Experts of a small language model.
Size: 11 layers, width 160, vocabulary 14624, 62.9M parameters.
Training: a variant of Muon for the experts, 552M tokens, 8417 steps.
Below are experts of layer 3 (counted from 0) of a mixture-of-experts language model. Rows are named router (the router's row for the expert), down (a neuron's output weights, with its number) and show model dimensions 0-159. Each number is 128 + 32 x the weight over its row's rms, rounded and kept within 0 to 255. Numbers have three digits each.
After each expert's rows: a language model's description of what the expert responds to; "comes before" lists some tokens at least twice as common just after its tokens as in all text. This comes from a sample of Wikipedia text that the model never trained on. Tokens count by the router's weight.

# expert 7
router:126134138110113094110130114107066121122140188111130201095135098129136095067133142157117082056147143124133056105173061137132101079122105111136074060128088098122105142030157161099176095144136115117096157120161154133098119117132104110105081171130158172164140150187131075132179118136124120180082122107100125127148109177158094122168159160145086137073157112155083112064110152098133136148064135168153141157116093084147133124123116123127131142127181155111147164114169098164104150164163037
down0:121138199111133132109144119097110206147070180090157113075095122081080106100141134136181093161072132138129139136148124101150090125123155094116158129134084109077107080150121070140106087080087127108099135148213149060175086127144108174116141106147138105095146068148087119065074146124084104137162140171116179112115175107155101140120020161126114157085110134144117090103110133156110149143140131149084150128118084122091135100056130104127103106155134161116072140103083132144170168080125136
down1:068090121169131131157130082130167168140141084156146114118150136160090117100180132165162123126175144117097161091153106182109097118086098135109167147128136067133098143109156144059101125116171163111136088085134126131133139115127115132161076097181099155172081095119140081131108100171126097152137088115175076143153089095120111158203182124113131115150203187112113097127071113083118142103156159061151109116094100087144120118165157106092091097161068099169117099200124173068084117080147165
down2:090131186187137146113174140092105176168096087112143064187086133058111083141068139113158170099098055148125066105111152142132150146161108119191133134045117153141115117157160155076142090087117089137122122096146176093171136136127167129135145098148149110189130133140109155156142152169139119106104114175132143120133114106075109125073159101107099141109087134115177097082073150151194044137139112103110075126071086096157130103139161091077096154107137130101127124138178092105110094120130140
It responds to: Word-final pieces ending names, places and occupations, such as -er, -son, -ton in Smithson, astronomer, Huntington; also York after New.
comes before: ", ", ". ", "'", "\n", ".", "-"

# expert 1
router:171124083088112122097128115146132076170161131136164132150161095117145139067179128143112134087132135147089098128157199147162101160121145208078132156154141126123115228148055164130089154130127177154110172181114164143103070156119120125128138118122112158087175103116154087138085066160155169166117148120191147156150145124163074148121148107123116091112102100168091145096120209090066112199110122155166171109102136092146128099169143096143131165114111102154134162111180154098105106150109187
down0:055107125110081099137106126181173109101117163122189132098084118155128177151124139146142094100151124106165134177132111117143132127115101168096099137135128161096222147160129148113174130111081115086145094078120137079128153147079131125133159142145099125127181166118132128114189185121089122135158087118208114108140209184142077198097092118113122142061105138135094162134150150174144111159176163088147129178093101137161122130078080136141143102136144192102092086127179136156151144137198081
down1:073130159177170141152167116090055145134073107111104091088138136062076177112070128121117137151103169191135115154106077072129115137136094180104091116125143148120105140165160095098116151071078135160124143158227156167125151145110111162076163101146144145083128171081131192130151184104167114161097109127141128077156148140212115169126150135085138118115094117162125062113115109196130163071150155143101135160128120132130144133113142141156132144130117146141161174058162103167153088128112128
down2:147102154157092084143152131149055096098111033129085115089151127117088174113155130139052082095150142041099138129111148152130093101128080096110125158119182121121128132128124106137144094132118130080110079098163143165163114142120151168077102075107131107171108184138108164122164147056145117114162120179133166141136112168138116132198074099138155110071092209098137107102189117126142129199137140109154131113067124146122114162114160132127132169111095102133106092117143171198108159076141156
It responds to: Country names, often after "the United" or "of", such as Japan, France, Argentina; also nationality and people-group endings like -ans, Spanish.
comes before: "and ", "of ", "in ", "(", "to ", "for "

# expert 56
router:107167179124176110101151101163094121108097110140181169121101147115176094149105065153138159164090090147115096139116103119175177113105179132109123119159165154167124085137187160156127125147128179169197084137120108129122098153113131058084185141141144068106116096093102092114173151148165147143091144077125151115150116148109109132096121078097140125122142168177170162183108065127148078083150140075142077121098080139180189150136135142143064124174159090111131159116113130117092189205150116
down0:116139128120115128128129128168134140133111142127056175156103135136142101086119149153114075161136117159065089131089144134104087197119127104104140129089072162166168126167215123120087129145172157110137130094130156126164165179104115112103108214091100146109176067153097131120210180180146162122152107186081138099135182083140134147122118123150130116173124135101082172161109115158098105071159114125134129014167163162119089093116156141106143124193115075133142159153108094137120105099131158
down1:126144117108172101123047125090135166126120160112122182086114124200089134148128164160105199114145124142089171142230132107104127109090125164092124105115164112136141167173145164081094115154126165115168144146077098128109107133115080147072107136143139137115148128123091092073123106148111125076127085112131141164138199147160078092113129084036172140118125125136102077152181148120165179116153098111146063122121121210139118115080166097094117076140159168102113081153144103104168104099162113
down2:153097111138133098136134118129130159120111176125120097117127099130163167150129104153161122154046120106066122141125187107164143119116156118130136135127122159144123154099129132167078096162108132098084086165102188121086155146109112119152074099155143116091177207098185084187179091105149140169031116137102060095097151201084130109113128101168084206128139099120141161114157161163149122123164219151136128163111099164140157120094137074099087138108108100138169166122165098128074150149146159
It responds to: Everyday content words after articles or to, especially made, part, make, single, round, track, case, in explanatory prose.
comes before: "of ", "-", ", ", "to ", ". ", "in "

# expert 28
router:108099133154180118120111149127141162118116130137203121136162125058173097192098143169098130069099099139133146071153093146146122119161155091181114175145107098075134169087134091077125157119144060114125190128151102158110136150080142136146149150146150082112130112182142135136078117151037139133085181123156134106188113113083095148127168135136140156124094188135081122163076146137153069150103133077099145086113176112137151157105131116148204088115106103104045097086155144148137070122115131
down0:072105132168183159099180141166228114142140135112134190065177149138138121167159108168146121148172088092057150109081147087145104106174133053098178118112127178093141096110140128119103121067139150117113054080140112105107097143197167147129111140181138138097128128164103194137129104208142135104112149119175137136130159164137150116149103162115119122188142130120156117111144135122116077104114067108169125151163141135130172135170150081133104120132143096081160087080087187111116144127118161
down1:139111214122143144092124122073089088102148177142148099086150107148069182128132096138152102176064064150120122100141146119151115097167131128126116111120154113126144125109140184117110137144154122115134105074083179135103145118193083152149144096115119124131147168214076163147141085108141137185074148073149130119161086125096103097140174125087097191153134125114103081046141095112095197145157112167153140154155183166166124120091165128139213147099161151110086131100132131138110154173124081
down2:120124189139106173106151096102131146086125112150124109096130110088108143105140120079134165179131040173116132156172089094072111130152156119213151078130059122116111116140139072182137149124124119153125131127119095149160115169141138130123143110204167125138083124119059048158097163171168126182137131116101123112084095150119115091122064174150087134109166135085123101167157154094124135113081147135109090156179155156116121169175092147163163127071137073092157163162175089149117154068100104
It responds to: Inner word pieces like en in Turkmenistan and eleven, plus closing parentheses and labels like Total or Died in census and infobox lists.
comes before: ": ", "\n", "^{", "\n\n", "votes ", "larg"

# expert 9
router:119123163123111149149151115139098199141138116083116107160198132141173131144127119141136107141170119181180077108141094125165178144100157180100128099140146064107152115130124204135070095153187145120177110104163125138147083152096111133152145178127116162208138096118135096134146174165096155106079159165105138161109107156110154184171088108099171111099140188160145132096138177070120138089110123194103151115084141137164080128202181127156130126074197139160167186121152093154131116139145152
down0:191133154122131143170148200157053175149146128140094135116179176137091099207154178117147139157084125079146119126140188152112126131119140108137080090115178124138185152175156091150087154128120113161070150124110093091136144098119108186154117108108148092066082093150141105059134150175172137109117114063135122127075161108194138143119101119176150119082177134115086133141141093153056121138197159135180168155072103124138125118098146144143138160104084089160107118134128152173093153100107126
down1:111141083131164140164087137095114151099183081153141103134140145132147155131132123161125137122109083097075094099102107053190150120079143122167101107119096093150105104060115149131157124188137163142079078126159145122110213209059187124162163112141124174137096101058151131123077153118160122107116161150127118137128180082108122110074148135162084126143102209141200143133110175084152110095141196138125149098100099095149142121182144132141170132150152142108092146108072161158153120099102115
down2:134132160087165120062116121157071187116122129140079116153132102046161115102139109183046126129131119126124185111140127162095077168106128160102184172187099144074098116081122157120139153161153094143159105131167089131095096109119156140096096111123110098142120072105150175144125193167110152121103120115118116136132110079145059085140114130158078110156174113149101090072122119137158109145108088096140151121102142041148090183110194141140046155184126102153142148170087121167131107134101130
It responds to: Nouns and word endings closing a noun phrase before a comma or period, such as people, years, country, England, Street.
comes before: ", ", ". ", ".", "'", "\" ", "-"

# expert 43
router:122081165157153118113139114139079153132159095149110139150157153132079116122080130118161118164132155176187033097182106132189120123124124119153118074112128130110143171177155118144066199152133157135172105159141132101172104126148104106065191185099102118104158154144063141133125128153150152100208125108139111091129165087112118092158146137185163112099112073180145115097136173117068088131121122100146129097163105087145190161116129141145087193109188168133101165107125100119080088134153176
down0:095113116168111122112130123132055118181133131100082189121146171150083173168136112169118044092128127144161184136186115134110155147106188156196207047139100130132139137153197114127093141146136131099100123119169122161159139178076088134119138107123180106089165111094106112126124100139142131123120123040177134125095090070130098107134089149133111132125138214150169126180162110092112103115153141079106128167128113072072150122148179094139141147192166139154137135126100126148132163111098140
down1:184182169141154122109167132092140069116138108147129155118101067076122176088109101126097165132119141125080131098107127112140126139139170138116138140137148206107164130094162157064117100118145137103134111162148113083071153113099216104136101096137113119182098097155195115135134081163142134127165099186060121143178151131179168139096093162092134139173156092195178127105151099151152149172170118061169156127085124074127143146206165110149135152113115129129125154182116076146123081135092167
down2:128142161068151164112113104137143116098134114180133091116117099101102116137059106130144140143101096128141130128130120147134123142158099095154161077107159092120138099067153052088154126141178128035130089115143145108112126071102101101138100086103107092200092148158180085142114195115101115086091172083150121093121095059139162107103127138117129079124125150130221138174103140141133126114142121178164151158118194084157107108130121121172171192086157142114150127115117102187040080101131105
It responds to: Verbs about publishing, releasing and reviewing works, such as written, published, wrote, called, in film, album and book articles.
comes before: "by ", "that ", "in ", "as ", "to ", "on "

# expert 8
router:143167210167110130090135145146042095122141101074146092106099120115106144167174111179083088141139151105130039117106123119142144131235128142120172128124155121123150144098145202148144130147190110143142142131166124136093087175119125150113114139100070164181079057137097124204157062141117164135084136158095203185128099159077113105159145111149148128115118107144094118116127172120125081101103134130088131113100132111140153149149136161154134141063145126143105109137120076152134193139116101
down0:200145125159109130123136077170106115110187055106070109148140137138181161125138170164134155127127159170088169123177148112135141124169158096115148187141115151123119115112145093138099156076135155037155142120194152142156065138097136086102104147101147123190166162190176118163145098107125076170116134148161157193106093158087105111110158087164120101156146151139177185159117147142091116186116125154187178138108119092156119147070129122141144062115123154144132157169143177092156106093116162
down1:099113173146164142185126132159142175174122161150092119121139189136088124135162178132139107125126117144126062113094085158087124074146081124099102118160120106176145134175123065103124136122098096150120093186113177212069105111145108162137103071129181095105114147123102135119187105101080065090158124143140143203119132146173111155120094104143212091130156136130101120118178130070121143144144132151117164081119094141087072160094078154104104130149077136071061153138149097090136126134130080
down2:130154153186078108124123049184137110129161121120117136180130114131133150171158154095161106154123084142125136164122119089110139090160094084155148142087123170063129154119065123134180137140149155118149093093140127081108170209145086162127170184093164114152110073111102144138142196160114165119134145156184115115181137167154112133132211080041150105113115108127132101177164157131176123136107109095152162100053143092188117106102085130176130086091091136103141157126142153148098111126074123
It responds to: Country, state and county names ending a location phrase after a comma or in, such as Iran, Kansas, Middlesex County.
comes before: ", ", "\n", ": ", ". ", "'", "."

# expert 52
router:130147067148145126101150094104099185166092135069069087114162123088162088102099147103163116137134173125046105105107133193173109117138125102128148111065084111159164149117079132089105124129106150093118141164122139139141088125104146147150171139117071076136143145156222138124139096117117152122191201089117108123145096115167128154148139161078126119146138099127104136118113108162071144122126114174158204149105170101140153098121092131107137144062122107108171201074084107129158040157113103
down0:160113159191084120138151171175166127172127132083062129096160195116142091125107149146171144137077120075101099083146145159163226210130114090115146175133152133120113160128152116100100113148107194092150134110138146073092148066099106138080145137105182091124126130112088129177170136157104116126110119126117160099106134101165127080130132097141163055090126133197155156137133111136140171141097112080145120054166129138112071128086180122122152074143097091194132146129086132109086128110131132
down1:174146151067130080077170097141144130155111142165146138082141106125111113129142162152089166186137140126172097152117137157153142159081166180118087136143120157151113111122143097067144109109073172086117085166125144183143136108164202123136108127109128159167113140137098142090119137102145167092141163189162188126124115085107130126125197119122093133140043108112185143185090158144117135047175117069086130191098114101116141122125106145063068133122155105131093203106112167165134123161094172
down2:107109154214117190118183126066093169120137149106091076141138134092193162135108119092137149066125170137115137139085191100168129123142081129099158123095134143133209126120176174079144100084133136136140138145070125103109170108131102107139094075177136156173131104139170125115104115117142140146154110149101132160109220112118200175122118174136118106100054144185129187160153158146156108138104159165120123116103081128096170135132159165150086064139132091164128173175152130157121115167113149
It responds to: Common English first names and titles before a surname or of, such as John, William, Sir, King, President, Duke.
comes before: "of ", "and ", "(", "Mc", "H", "B"

# expert 35
router:053100085130123133128182149144174108162149058183089138133114175120162114100154095115127145087152128094185163140103157072137138140144164113186071127170100147164122142132068082155094175116096153126126130168115099161113104066081095083169072147136080121095080144082127151073147145118159155121164089117140115134136133108159129141132170175118116115146080154084144103168051107146133158135153129091135107091098145119069133101098102148157149150187161183128097153192096099076160150159174100
down0:128122092092111107066118140082115129106142084112141069091224119164134152139124107107112172154125155083052167165128148075094138163125163105058162132061134116066139133123146092117167126119104105083092116099124148162116147099175134118166200086125057147078198123126098095178101110082129134134156117093127067147122101119097119163155158116125137113125198132158130151097114125169150115081093155091114105143110092144111161134095114131150091113098181171057125109163113091095096183099149129
down1:140120147164088115113131147145116063116169111140090152163137135171086125127131119140093155128127133188118078119085131144080136236149100144134117130100116130127214144137157150060060106090114093047129163127143189133135141121070160163155072112109186123113105154107147128168116103100149152113169114118159124121146200122166119151167175138098135092160155002148153123134172131117118141162136131126135086143111154109108116144099143102138158124176114096158159078110127065171132064146132127
down2:173194107150185116072112125107116096137149121111141157137095123097117126153115137152109166169173143148128122045114155105119117132096133107123145149150027098109131189079119148135090104156081038189105173138147130112172139115109132111064127139139133154122106120174115148135162080125105129080070158130140125209129122109167112129180105131086147191121058180129096151175118151125166154137121179162182099169173079108141130109134165138135180087154133169159155161141129125132157081158125081
It responds to: Single final digits or small numbers ending a cell in sports and statistics tables, before a pipe, such as 1, 2, 0.
comes before: "| ", "|", "(", "/ ", "– ", "ft "